{
  "balance_bias": false,
  "shared_expert_gate": true,
  "batch_tokens": 65536
}
Below are experts of layer 2 (counted from 0) of a mixture-of-experts language model. Rows are named router (the router's row for the expert), up (a neuron's input weights, with its number) and show model dimensions 0-191. Each number is 500 + 40 x the weight over its row's rms, rounded and kept within 0 to 999. Numbers have three digits each.
After each expert's rows: "gets" lists some tokens that make up at least twice as much of what it gets as of all text; "comes after" lists some tokens at least twice as common just before its tokens as in all text. This comes from a sample of Wikipedia text that the model never trained on. Tokens count by the router's weight.

# expert 113
router:485486532499486558517507541501460489480487535500478539487464418505400487532502488539477547431486520522474545489443544505507559535512551529544485563508528518482508454499450512512513495527539492500517499518504553500539500471549519488453508538535473517507513472665606518551593492539582490423513471464511463508537515523506449538458495466505521538515461483458406426401509493505494551527488449470514488478453557541546546492467520451492570642547491521539511498502603485519544496492511454479555492496447595492495465442452504467514516564512481469533539501511497478545511501581487474482
up0:433427505545465528473454518453457449542476457511511541503592540520539520507446483440478529494492451501462550550581445509543555515445484410518462474475546523509485543508466516482513558495505485504531455488511533459516510478500481504491587458448521519507512507469460487523519447501520539477458564487579473540457504471583522489453482422539534524532434456576482568439453457493462462501595455491489488405531473528450608467513479524438479439426502480513547479427500556530477522503587472502505514447486411543462514494517462543446523501510567444531455526503458485499520555508511494482
up1:482526474526442442485525509515481530501457541531489523463433503478512520465518503589464600456492515475452453516547482538585491610537425479512466531501548492475422518476493527526420580545522508486495481474487489485471478515498519516497469480534581462490560538578474527453498474511454471460461491520513453522464434516500563525599511562521533431554576482522443518494394559474510551510457536535624471567501499463466489462551517462542449508495546492453532455504535522509542506516462488490510489440453498477512560486449524574520513490462507465477493502548542543436467460552556535490
up2:486495444490493579474446502459486425534475465525539508490500496518531523516510437519530415558542435480468466524547497504479457456484463496527461538541460573492497437512529575446492518467593503545513514464520522494467384482484451474440470454497602498456484498521472547503487550493474530461513470499460538589524468545496455570521463450458541510534503543522546476443505459509496480444540391452477549562458511562601582464493450509511500538502530437501537423529484509520461495478549434489445552532485566491503438496534555474501579525460482562523517517470518475491540515490487456511
gets: "3", "1", "20", "5", "2", "4"
comes after: " ", " re", " Am", "re", " pre", " Re"

# expert 119
router:511494534445474480543530493564503531542515533446502495464504514492559547562490490568430509399495470542536479496512515522536547546491496477480455509485503495509504510585516581498520458468456529511576490516509514504547567526502523500449519539458460460506434509497540554478656513499528528421520507473476592491485462406419525496497493475474560497495510497512538445527460446540518459545514458463476496523445577497574486508522491486501503409494495515543554477498546513416537521535482546522520448486476519515511405471514477520461526569502499353397506494473469512503489509497497538486
up0:557601412519500484477547560428457488535486495454543577404420445489467492522452459489471569424481472479501520477521524457518505575547401458474500470533541485510536464488432510492485508499514464500495501482509445486511539492462471476487448541458492504437457505474439453432544523479540536435448452464543502439454535495455542542477491449478492458469446444538500477451571435513566525448454517534458539475526514479539543486471508558457502476468582472502564568555515457502459475482536473529590410502490496479481506429486505433488512528481485534459482474552523501500478519452462488546
up1:589462511465497487453480452547550473462405442559481444512544514471479475528523409502517580524539448506505459467508509492467547489540489467514504477533497570544567534559493567543487482538485474568562527481545438425500475456550489459463602510426576501487519533469498540530591541509560465526526503515415515515465428513506523587532504465474569526515488481455507477466522496513524509549491472481442516510481556459592461492522430512503561474483505451475521452575515536530571462515436510471519531510472481460515465580510461438493498530504530532535439534513548455492469501505464505443
up2:512500434527495489524518568522483489547504456484529500476400509459489509496493524479566506506425477504469526479550441515557524496564451447515382482597466515512505512567493536485541498545521629439509481438553529540483475525548475494485510478497454450494526518520524508496463512527485469481524525547500525543482496458501483485404506513472473424531442510517490428460519479578551459544498540537529525513574528465557531449596536511447582503466513465506487535551501439517505409448468515461431496522483553469440443534507489545512471474496539441436510499460553491425542523443466542479
gets: "en", "z", "ens", "i", "in", "is"
comes after: "–", " Mar", "is", " Le", " s", "o"

# expert 39
router:483529512517530421451508545477535456528507494492440418475512490471516591482542477571503522610482529465539497496415565441494447538479500476479523538496575516513488543497390433566511493527553484545502563495484534493492478474490473476454480485477518479555445495548454452409451505392455490494461514461557542502544516517478517514540429468461515512488551551446509525572498439519479532530452504469512460501501518447434506519458473511458500499542560527522544556462489502567564532587510456497503602570497461473459474470502555523489483453526496486473467491547526569526462522486515430505
up0:498516490472530467550508438435520511535442535468519461477453512491469521484537516556585478526557515470492488526532474507494475592458402479466573537539466509415492497494526527471453576521483454550450439486497553485497506472480476538407442515529560534483501510463511534480448507461509539417493519562495490485470543490427588469456480446517501458491441534457501505529480509539522463582435506566576562481521564593519546491504518511481552505531513564454553584514491495506513498543505523531459491488457475500509520530507524523404492442493545545545489473509507547531562487610426475508
up1:527533542442494449517490521548489494533500486450537442496477481444459499486426485538513543450499533457528522512470538477456434524571509509514529530514520558422416511480480541487496505566563539543477417453504507523487428510499398451487487416539514449502439531513455506475538536466438499430489544467555394518546456517509515543502574490470493501553501548536484524498436494482414461514514473475524558476473478524491500433445470481438488614508507504467515557538459500541478483498520505480477438453532521506527515519604464475556522471469458516520396462459543564470415512507484520505
up2:432536497512504468556470499447454499456445466463470612511485490470467443479450549520450449501432467484457523506478544516563418448526479524510453535570480478538498597479429530474542489461490553507498497467531526477450508448464468568501515541461513448505516506497533469551479467496443467521577506517472521514500479457528555472456545459465552478546470515514524533573519521490542514499417496477511447470473562407568533499502553515487498539484533498496490459555517525550610540509473524447598532467495548518483462428484569459461578425496516509475512573550437508446470506459484514477
gets: "-", "|", " -", " The", "The", "="
comes after: "\n", ")\n", " |\n", "-", ".\n", ";\n"

# expert 91
router:520477498510512460450512477531472457495482470498452496519549452564535502491492568480547473543536449506504565424489467498524494541485494433541473448492540497518531502475549396428463512470472529580458504495487443468493450483484598517463527471516510506504486475532471497539441505517482484588469513469471532506466538477493534482529482516501494430480503517482461498528452508498490357467490451490527507531548507497425477485450464569531483446452503488502552467477489477377448493513517371466537486441526418425488584487499541522528520495517529526571470529493527483529525423616476446528
up0:498527474496521537519488571447491476501593440498450498406498510472511515500423529507468507499475521498449458444452540506539498508558429565514421457442574522597477497557516516491457510464465553455509520494458493469436447471521524472525524513430579451490466474530496447521447467554560497497491555482512526438523514427451479552487500447503520459449515529496511539454449548492525466492470488592509520493507516524539537530484387482552503391522448478516604461536454490470452467491530506477544485521475518477521511432529502545441546455450485535463473463519511452397520526523473521499
up1:479499460535459505466501532479453498536457524460434513512496513484502464514469481442448487441489502513461495513512497525590463445529459478528504481619543478473519549511480507509528525488431537584487510443469536575459399465519499560511566477453592467590530437468557455548519522601486542540480548564511527545522528512551498507527511539565509492505550490566524542524487562525460482469502535543472558526497462464475511482439483604448473484472486501519534502525509472497450455551541442471483506498449514434444571478452486537450528499439465545520537477457521430491433479549512428477
up2:468520478521591506483568473472504468509531491492512512480506469507457474529558587555606468492556438486480460504503432557497521479451483541513461463487559427429497494447564513506527547507524488535514476494451472563488399556572455515453468523416468470483489498418433521487497454545526444570552502507597529552471475460486498523485564456449497546565509468503532499515531476507499504503467458461505526606536491514474498424544485485492527464490466442471534469484444532589520498464470501498489562486450494486554478551535544478504538554494505470511452550521395474502557546500548451504
gets: "–", " round", " of", " in", " season", " place"
comes after: "th", " first", " second", "20", " third", " First"

# expert 14
router:503569516509494568566458519518533490480534531519528485476465491538454472532535509632507519467493504480533451542492480513457585440462549493444524510501500505493479487455495507574448477516517491499503513525562529476490510536535455511459479548527494506523479525630490528532468490630563538412540478518515509491501561540515520488437514599519503507510530505452526484441547465460464473499531384457553530512483500518504505517452569411514520597577477529464437464485601530570562520458479538471503487533526532472444492545513519480532445480493507443485515461505462535543553473507504499487
up0:547534574493489482558383555437530515491479477527518463488514477555505522498382510490494460549501478398437492537509463501453539476486507446531452534547563487477509467498482573533465508562577553539545504399531441505554422471445446459504503537530497513453464554519554497527496519519479530539457528489467443578457515524457521550444511424450500481486458444496515448505528447427439502513522477441515518540476500445537534537525473500508486458504473553488498458465496436523490523493593474535530489577506517515527503502492572481484446473496562499496476548531551596475520526532550517493
up1:512588505468534532494478535483555516546496480387483477470490505450526513447480502518497461496490507546445466452551473448538511539524508489530468470604528556522478563456421481412483548525531442507531526452513459424522454500600448414499456489497504557489494484512569496467482520505562498463510554480466399546481445501466447532448432526442480554473522440502494535484544503381481515514506483446546540483556528546486447549464557467563478495495501509457494533477548540516508462500543546490567484514435510497467544559549548526504473468530525522555517512512499587503448502475528500448
up2:523484435483441560519492486486520468445567468472439568480560540493539482481548488547540552470456536409460502436454472501439474504531482431479504466529511534483533506473563491550466531546442532466514475477530427512522446498548565487438529440493521529575539470588451473482486475518483524507495496461437511527540521499443510518513475441529461497515557610512578537472542445438464426509443523508455561532504446433521506442493489517488483430498489539403427542426516478465555466486498548493479493474564498531523559463509518513440455525464542480493431438489537489491528549493540496477
gets: " be", " was", " not", "ol", " is", " been"
comes after: " to", " there", " had", " he", " did", " has"

# expert 85
router:486526470450516406502529481516462497461502434440416478529469471501442427485506497550532506469474448526509471480446505546515586489496562473472484493480513483529552539503503485456462496502476514515471472529525488465563475511515440485412406516475495523516452488576529525489496515554496591516480506524558524498476421513478476502451534596528566500533511482457520481582511479518446553538499453500456513480518537473479525458480558519566497562556485585527431509488516478459490530525456617470436472549540481458497474480483574433536536518499515527475543466471416420479557453473497400516
up0:497531501521600505551540518453446497531557471493501506447517482499578480465455510465448441547472538534493493497460532575503521500505499531483523491479471552520536538505499517534533570474563485554432525497491514550522412443453465496500511583435566461480493501466443422494493528555473534508478520443497516584493504484485505518480505501481510512490500514588493476525514489519449552443528379470576467503560462485436483474506502506510453440455436479507533538543450546526494544600457481416471527508484467527594521436470425448542497472486511528524547507530559517427521543451440466561
up1:507418457488412478495461448514535496479506478430494503608499599486485512523486530535527447470523531524507516526528534477557456516495509557501527437558491498536551473527468500517516494530485500446521547492541496464513405455468448500511535469510571537614519520490545454477508480524462513502548526478512514525489535457517508562508573447515527478475478470471575522492435434490459538469496523528534532517490471512462532467574479421532562523580541504463512540483497478494490438553470552536585591523579397477444532542464523460441475498490487528488430567454494451508471551466536488436
up2:479534430538510430476467512521504535541467516549487478488508562458565556457385524492549466560541535466477534484506525519526515544548494486458497476523531533451458534407469499544513524518523544458565492422475550534508445480445543449447444462482533445471462499508491498450532503441459594525549494528503562567490536495456495581473462493560585534491499487526556519513527527460518478466424472551513514520503592491474521552529507449557420428481521445485494476568497523466481525506541504530463485543429484430489439499556549481471515527460444501442446484467466409511520488483519490456
gets: "ie", ".", "g", "–", "é", "ur"
comes after: " N", " E", " of", " n", " D", "."

# expert 75
router:453534531490502548450548416478497513498469561554496441496482484453422457483451566454515497468592497511456515544517480508503500537507471506544470472516501525522512489522479484528489476440502568457451477497451548438477485555485505556488504452496481577500471513530473365528441537450581468555559491457388487482504507512497572500508484495458523508440469536473462456539532544501511482486479520482466488477455476562457479503500495507427539508479553475514513501540455503486395532574474455553566484552491427411526503417507617510522503499547523520491440460533514508493466503528452537575
up0:510454454508539533475520506488485448504451446507511577515539530486471461555451545486493501524468503488444543516503521562505522441495461569501549528504482497478491493558441531509538550481546509502478571453534549468478529488549478456492431520469544499511545553514514487547494454563551522583455433420557440551511547429569469502536507606500497492495522504511444568493453462560530523458520499556474487517507461547468497626501467487581468517509440438505444483532474471457581483391498487427480506510477485572497499490469548492464517527405565514542474504555504447517500457540492512543
up1:491581505590498485512468422542580551486484536448491532509486504517532453453469504457532510454557496482422501539565497440557600561475420506463493523542574577564506468480488512467558543439477528533496507541481419484502459460468495516511475478503531497483539504561523551602488492528494465569578519480498420529453505474509493528503477586533490497512511491512495464469487510519408515419479509525523529518454500461438543489490607508486379474514472483462502453486513563443458490474487521518551447478492509530530494513516587541481496474455462526526510537516469489523444495495536545437
up2:542497499512519512464455502555545477479522534481537510586525535467456440545475498495570548455598472480403512556495478456537423439486478521502518556529446578547477513451507474466436474548436444504476488470518512519472464542462492512505386523578462468476474499527595475559469485545438457450506507486534473584433463461496531568512515485531486505452480493514532469564541518537532547528613475559522522474476498528534541564520566465521536508453516553481465475520488495481528450488540482471494487533412472486493484454529570547511559511510514534534520523532520509560491499485445594487
gets: " of", " for", " first", " time", " end", " d"
comes after: " the", " one", " The", " part", " member", " University"

# expert 100
router:453479512476472468493500462526520469465448510434519514453457511552558571499448498451484538464467428548476472498546536520485551544487566558488512439485538590475462500450464457506528541471493467507497475505482467416490498465562461463447551513472497470471454527479472477480508576491550465495518500509505456478595468512415512512545544460508485515434480462529449518521481503485532484455490596533482520497433580448456514450439497472579412606566436436442488472500469492511510542498472513544525514462462495417552479439501517435387478501511513461489448513532476452487461533546537486487
up0:519499565532465578373450522481512449507501465546515489468444429559508469486481558432479501526501543505491520584538547447513501521559501473527436450503495581472536502455535503527515528502502496517580456456498495437446456471478460470599507481518514480497469459508457465466523444603504466526524508453455523509449531610525522533502500550505546497546467506484462469479526442483485478421523555481518503514525530534471504501449478468458504512489555470478570414616447549510462490504498482401516453515427495470491533489439534564546477509486494467473534510466497472452512535561460459543
up1:511467531504556461453522527498583448400505512417468526427552579561498483514506558521532491415470476560462467464537457467490467459485484525471454479460470477500482453530483536447525534366568450456514482478408539503551487464486422437494589516527492489521507509490484517495492489554466457527539460518529441472506504505515516488478478499516490476547550479537570525536558587505526417454479529552464516477478486566419507495471520506590451465520519531464500497493458516531412539497535561507498421544535486478504498476490471554569557498476437545503532485468478535547490492515529521455
up2:581496519545468531562539530541487534575544436469507495515455548432484521450425474476535544491491480515442440413512542475427441491556536557528530421548536563467529517486441511505450486514564500407526452473475533474492533553473449513539486433471472413526462528463469447456530506502496524507416501517483454535506489538496561482498492523558460515515467548543514485531477532509466525549468516553469518491471538494548582401536451574528473476504504549464482536550466536548511480478498531547447507465429521510474455443496473516473443434504491490488423496558474507445514550443454461543
gets: "20", "1", "2", "19", "3", "10"
comes after: " ", "°", "–", "+", " (", "-"

# expert 95
router:504461528541469518491515486474469487455507489506450520525443484469556457487501508467474514485490531485528506534423464526502517506552596494506476538517494556547550458452451470491529450538468510474504451513465494510482518427535511532506531487559450481511447514582524545411536520482521479486534468498533498477538508528423477491547594490464539505448447530444472457489489503490462636550527571391480514509502510478538494489514513456500492684543524522515522552492594535518532499466501379538480472555478549478539442536507554513485494511492519457462482509464511427525548491552460535529
up0:507500439469505542530501477450498537458492504504509479484481515431580441496518423486454490554512421491445518488502515430518460508530596484502459524470510464469571554441493465460488475450515500526514481460567530521512453469477473478448495531504489447452497597570518524480467514451545514456479404444565519573516575506489534532490498544566514465516449517422430534480473531495476542475556487483460520472469556489510503610508498475433502511572509520466499545498494575514468519584594455427481430507519457546507521509557539487434500466475501522418473477570505470530466495436503519483
up1:549396538562517511440463506431477471445551494526529552541507463441471519411530450448518507516458504465489471457505475574476542522459512523455564492552513563472518421483444463521532554488493534529491469468520504484516484436506488508434518505504545499522585545521484553541466453473504530526551508496521553528453457453566502512480487479480475508487482480518420458486527495455461483530493568494540506497436537531536526482501499462398498566488520447440502600482522486445486536530498459465468496417507505397535524573379560571498459524525500495480479488478496469445516518531472576556
up2:517483555518497558457532532488511474552561424492463466514524574501502516476582465493517522449466550448417448454415509508509455481462535507472519476563440559528444525514409514513502507482523578508456535513500498486575453493452496481434546520556527530519489468504551539516465474500505489524494509503520494516458495499572518569518551458447510515627512441443551500505513513481442560516480543494528566463446477478517540513606513433481536499531462466544494507529583448558548479501494470418421574510503502482480480550459499544499540543460522578568463488486523538492519541478449547536
gets: "k", "b", "0", "p", "c", "y"
comes after: " ", " as", " Al", " trans", " al", " sub"

# expert 60
router:440449475432468465461478519515563485581458440535484485504639490525465548527489454493454555482488450511504509494441508487456436567488519527562524588501444513432446482504480582464527567574491525560458517495525496442493491520504534470469448499485514515519496490512462515543484522466472481479419519464511513497521479434592494537521490425493570559479484448532569510540495486503573484461479529458478461515464516525483555432509452461469517534558498486467584472505451438580505501567461490487504537516457576471493489485599463481561521477513476471505503539560551589495487501516471488486
up5:492430483484520517503477470495540429511488498478560443529470492478541505452496471505519459511592561566436480499481547453562517430481481434530536516494507486493418505556506524542498507482462455497425529512474465555474518537437471535532493537534515538540547513545512589560560580505558445526492480494462517527510461468496479606507528450469495520541466523456511437497540434494436516454502559513505559501543509559494462512498569545381536586492418441473482496546479543532522516511512542519446497460398520518506541492503476482587440481484509543546537541460490536501451566471534484495
up6:468506468497507484445546487553550424530522497543489451468589436459531600440411488477417497531462502508477565436528441548455532527505551493487575490472466460485493485480513553520510506537433537480460553467491489521486474464490474521517529478456536549467489512451502421513483489495503489503446568456528506516568506531485476596425506497465486500466539428480431501481559441465435476547519509489463472523530544524521594527514446494483446482472513487468512457519458501466531498480525511515521526465425554385559496521536522515510476578580470516476478506537597426493494534457560468485
up7:517525459522496482465519571452523457539554437499530453488477457505456466500544523473536501482446467439494525532477507492437541571525515469455528558532442540429517510467562466451532528471547498526503501453510509503511492478472551528464488492481463531453585463482542557495515558506481581481507493578516574575524444467532488522482590509459538445501547498449599448549496444498476538525574400521504491558514505487508548527608447469484500464498531466539458455525464492452579498486504437423507467528439490497582556528493460475509465516497521533496532525495514469379442553507483492514
gets: "|", "-", ".\n\n", ".", " The", "=="
comes after: " |\n", "\n", ")\n", ".\n", ".", ".\n\n"

# expert 90
router:495488465493542570448503509525511455431503482495440470473500494440404489458494501456501503531454495505515571511502493478554431499539514481533470491490495561548452501476422452467470489490534519498496520503497535536503499528448522509403573536578489501490513458515533462460342517525445508523511506501509511505479513535487496474544468482530571473479447511540461473474475494485506529443471519487450513559534446509529454524528499527472527594434522512518513563499553496394446511510509374492543493584528543465508495393481482490482528463492467591463463518509471468499525574618529520477
up0:515484504535550465439548589516531433536586469469459462419476560493481394432444473564524542434532573541536495429530481569510443451522498496484454561564533506532411547503447527461511540502531473464493496466478500487489467442466469471469494588574549483519551567476505502464467556514448541533428545543480493469561539511599497517500544443498534501466502480533510532540394527441498536522466556489538526515497488516489524488510519447572479469535472517512547508496541505547464439511517461556496456539540519469456538541506459464565442520477454509509512518514472479476499486458525491492
up1:530476472471517488437501478516480457476417499487475522508561497460486536446494486468482525529434480479500482455524525453544527556495490574456545475485486563522488487477454462527502492504500530432519540388492484549486507454490479459459591542553523497452567601488509494540485419589494506495526477420456457497529464487589527509544489492523500480456498419537505597437473537451487575486438513517446514558513463506463501457543473518488431561519467518503512541569525531484497487540492504486471458458467532446551517520433452515490538529470474483429420528518456417522479545445551555420
up2:474426547478471467536515493516533422539495506454527460462539529478394461565474462467521540539524586442483490457460624486500504510534525560483406484521564532500429546450488481548484448552465493473500551438558480509503505493469546505583525496561540512524501549562532541527526503526482498470445532582525453603477395532511466516537529549421495526494454420535443494475436523457484520527470493585436480447472502516455516509515499499446457465503478535507484430488486519500507503519533533499491520548506525543505508443542562527508483479440468548495451510503478514504512580535459502522
gets: ",", " and", " \"", " as", " B", " S"
comes after: " the", " a", " The", "The", " of", " an"

# expert 3
router:446513418481474530512480529498505476521506495408570541481511482466450547519391532477446518574485451512475428461447593554480537541542489548441544478488499475513486505500453474478510452477479474548528465505453546496508481481470496460467524535450491494439439521542496476429618515458536486497482540499543479492538458491535462540495536451475474516495450487533504550484542448469441615500479454451506536493404503422577550486516485432511481525526467475528460510512432517526485519452533534522523519475418529465489440504507560497468486511520508430444446497426522423513475542420539481480
up11:529476414547510504518541535472460506514584417485454533476507521509442494469466504488481536473471433475553550555536476528492577479446440545458444583484500473514505523499513419436484506494552526563468456493557491569560494477455525453453538544492540438436539468517508505457492579533480565490475511447562536491508487488515518436533530501500492487558508571477484470527495507534582523471525448465572498512520481443503530545437487466496519519440533560507481460542540538489494512468564522472510543534452487424527554535480543431527587536437496521537494485478457404453557535493481510406
up12:542506479523444523493484491501473489522472524452517511538496545493502507518451420461561530534568405525478548514485549494445497509502467476540485564526534484465503457402497517509529479501479587512476516494533478491475459538546481523579425521472587498539446430553521550590451456522510604541472456519577478560524514520491475515493506474450470459466470520453541477506451406489517513569496516591518500545390570495531515498594493558518595486545472452545435496461499520521516488513506545492433483453462503494482482438567528507507448487513515549433475563520535532531517504509502492520
up13:456511475511466534549504514483518512525450477429493505431498483473484474489452528486478483477592548535473474435490578456571432489533566445573513503521564566554425476402457484559476517511442429561440489446502499462528499476458474453492527441467577452579534527505434454519524540502533381517572507533476545491543480540456445472503500484477463427521499494481467467511517465461465469452450517520479512463444547426518476510478532517503488556475505464540502550476542517545495516490467613499538472497508486476421462490492531491478479500482514465435549529467437521434544553504514470473
gets: "19", "20", "1", "18", "3", "2"
comes after: " ", " (", "–", " $", " −", " +"

# expert 13
router:526487505464552508554423518506450478484467492508519533499565554479390424521518525523527476483490525480452429454476526528473476553529492523499497538507473509598435486528436580526484468498502518494524488506503509521499505534493487525624472499528531479525521489552518489440396492522467487533454507503432507501517484494498497490539521489562565458545432554529547475510507563483530624551520448606510466414535469493536492505546540497475460575484549494490536499516534538622482515471518524578484523543543446530555512494522454496496493526466493455557458529453543539439493522473467565552
up2:470452502508538476486519457468468472541510451504489505493560467459481484480464542506541557474511558515397533518461559501518519580498463441482446485562551504526508448451523560513494530474518502517472373472499509557551439527508456452516519536435496416485477490472546533500521450495464490496485503501465527572503454498423485557460555543409470462448509469501524502513454489516478439522533424507467472473513500620533439526539468477475490519551465529487467453495505471503527525488523483536502588528536501499566509522574543524485498410547483448462473448537610571490573534461463478556
up3:540447482444529462497442523503461474512488456432493490460572494445506494579449507465478451547520445514481466451483476546512542529425527469442484579563442525544439534467475550549484498549540454489490458510525510546560528557438467500553482486467488494516483504472587481441454508544465430556465484487579433480546503513482479481526572432549494454500523550486488481518548510439480503508470433526489465396476462479527452461498474530467418488548432411546553531447472517528480519506536535527557486473551508437555545515481559487504502538472526487499511506447460521453409508436470469462
up4:571485438442503490585454500480531508553445498487498470496514512470512509538481481510519486522492586487562510450459476463468531542561479516519494511493562528512479598523530491460566520477424507494567432417482498483519477497544486409528468493554515457634504569521493481459464471494534474563542470517503469539483467481534535573447532534516466403496523510447489434547575485486563491573534508512463529576465572537521528464586561543507554514471550472487480479481448537557461455541511487467485442504450548429563491477486534535517513542510515455543476490495522486503519491529467534568
gets: " and", " that", " which", " but", " he", " it"
comes after: ",", " and", " that", " but", " as", "),"

# expert 24
router:473455489502524564508465516458463565507491529489517489542510478441433500456478405575493526507529512515514456423507510496481506512467519521537478456480442539464531499516499505529555460481556491488509413504538402466499502540462482513416462461570492521487501471487497531549511471508452502445492482531530557495512511468538537449461538566517473513554516483477555457546502487541458420448573431475492443528542529571427522526546500533499537294514536487495512463532425518520580503529497516485456430450532426561532426495523513489518496535510521462540487546496466538496522458498494482477
up0:537505537563511459472493505490490504535511554552554483546442569469477462508499502547466606496452498497525555432391589481505464545419511498557513497542523482475480524515489516525488561469512484516436459399472565460530439507460471499501463455516566532443450504498489455523516479508473438452488527481513525490423439482565507458593557523509497488557491564493461462574475460613461587484484495489570495498484521454497504533617512479495481488542490443536513531561474509478537426489511474495500533440479512499497504502476481491534538420435502473497500527434552492493497525459501510563
up1:484504594477529535548508454478437484503583459513536557484516474503531523498521489520508547535534557523430489462386458514456536529511570508484462483569523473470465549503547519511499437463507472518550465467440479509487449440583508492462425465557570483435494465526519513542547478533507618587493493517464539592497485480441592485526474534503478418492526447540529563478478440541516509481503489496499551502512505477506472486481473499534450470469540515497507493485476515552442589447531553538562544517493439466487479607411523516540534479497467522489561466517542533513480486472481520458
up2:569473492501566477565451469519512521490458496425427514519522521556509547473454492450534487517447428391504469450497524482484592530578540546502541519529477527478463468563485492555518530520519523516569480501552493496464452461487535512514526505557522526456498510510503515477531541505474497534459563479523524508511462456493479568455621431524557489596485441505488461467478450436466461499486484548474497564510558455470510520573459460577455481500481538518538436474478535466492436506436493490469440483577468516455479537504598539527478467446504515479531518453499564583504525536512523424
gets: ")", " |", "er", "),", ")\n", " |\n"
comes after: "0", "4", "2", "1", "3", "5"

# expert 5
router:516525516486507494478527480548524584517511477483418531553427539499451468502537468509506525495467535484465471487466480484496468452484551511499438463478517472504538554523437521416465560469501517445483568500458456536482482557591472468464476518520528562519516518464486514471473505422499532448419516559512496504603537558559554504515515484549529501408439506526529626503485500506501518559564585516535530451537503467523547495500479490512468538458531495501488544493549522481427520499521470524496473416515541565502566489437376490418476524481544478531514430535532565471572476513509510475
up2:514508508489531508488462494522475481520513497444474523589545558462442477520413466549454527484492487518419495476460487504575455470489547502431521550546519496494455526605510449467486528499502499467468581438533430522510507521563460496441473505511508488472566563554503578498497570494457543467463467499535474490556545469505409580556498517509514554486458514525477538391440538528498458551472501557436475454444490445552570481463452486608511502468509542471506493573499494481486539530520462528497547470503483480534480457497445477479550522403539474514480496469443490479526466412479540487
up3:468471473473452528516474501524563437510477489535463491527448432516539507487469527573448537391467529503558538480478470445496509556518483466460491486460548582481500469474552482499416508484490522514450435513485561511567509501542525534497480416435448472445542531431485531479562468535456535554615485523510520529521488469479575569463457469490519522434540469566525468458472470465502422505391547468489499494536491494489538483463514495537497511489487516536500502535453578476487461467490460424456543556542484479567514485474547480462543489546562507512496456510539483404427484587516485511
up4:532480436520555510485509446528519485480545506557469479440482461438451499558456538525525501508516514524537428488512538538581477496479496483488503518467439543533472441570422414465440498527487412473517514496527448559540505428524486453415476516552460505479555531511506520521498454559450534500435539405563510557494557513484495517497526447519519461516517549501486537389447476490497503466489412515566548486564480510529492491505526439508423484497489533574548540495509484509510438569499451467495513605559472401495465488469524464524502478415513452461487496426501516464511475501515535506
gets: " the", " a", " by", " an", " his", " it"
comes after: "ed", " of", "ing", " with", " as", " on"

# expert 45
router:499504531486501484488509476474585532577508529485526500538516416506471509523501496562531475509521525507520402460553538521501483482544497463516535528499530503466459511496539426476537525478550490527498535512476490445494438497502499525336482466502488538540580483490467520550400519528463464558481495532549536536489506551499520516469496438480477456497508464461529411567527459476505509559495415518506542489500468470509546513554470541553543348530498481498509509527521472513576546550478547486489559498519449487483481532556475430538486528527518548593462517530452529503566514430537400488
up0:599510493481451501483515507471600483526457511446554536507496446500521523500502462508519505548514460449527489514489488423489445498524492484524490502536514492426466533475516513495548498514427407514490578427473471553505441493435480504405470495521468502526531511474559501503442500594508523501435507565487462522494512391489456538489530409463517481475469515417457499532512479516636490506507455535522537499466506552533542517592501535484462471558536487492487555538510481508532508568495532546570532512529524459456550457409485480542508509451539496573463509506417483482555481446537523450
up1:493461415512461518457481520491537546551473526482491524522464506474526541524477467465551440463460522532507497483556432469466437500476538479450494509504524501559431464495566550470439490538481440485534492436489516494478418469551503405469578534555504594491461522456560513584450427510479535518505504577487462593462501532493530594463531512474455468546493436463461494539472519437463532514507448500497538486569499521501552595524518538522466460505420481501500477547497568496495508504529439554487565545492520497520485560535483506543470566478572490539420559495469525439426495501484503498
up2:576551457507485521449516488439453531568464480461522463523486398501511493512436540436475459492468552484501456481498465468470476489513519462473541452559525482498497529453470508458461478597464460531505481463454525569484462512561503479402483560562478456497539542466513534524451436516419482467415507502457474574501520596450442489506398517524472567438541566544525496530470505429495520509526520545480526452554427551505525415515502534473432540481483502478528530486572499430520494523503496506454465498468532497522525548517466459426545487442521511482502544550501549510487533502527422481
gets: " |", "%", ";", " |\n", "–", " km"
comes after: "0", "%", "5", "1", "8", "2"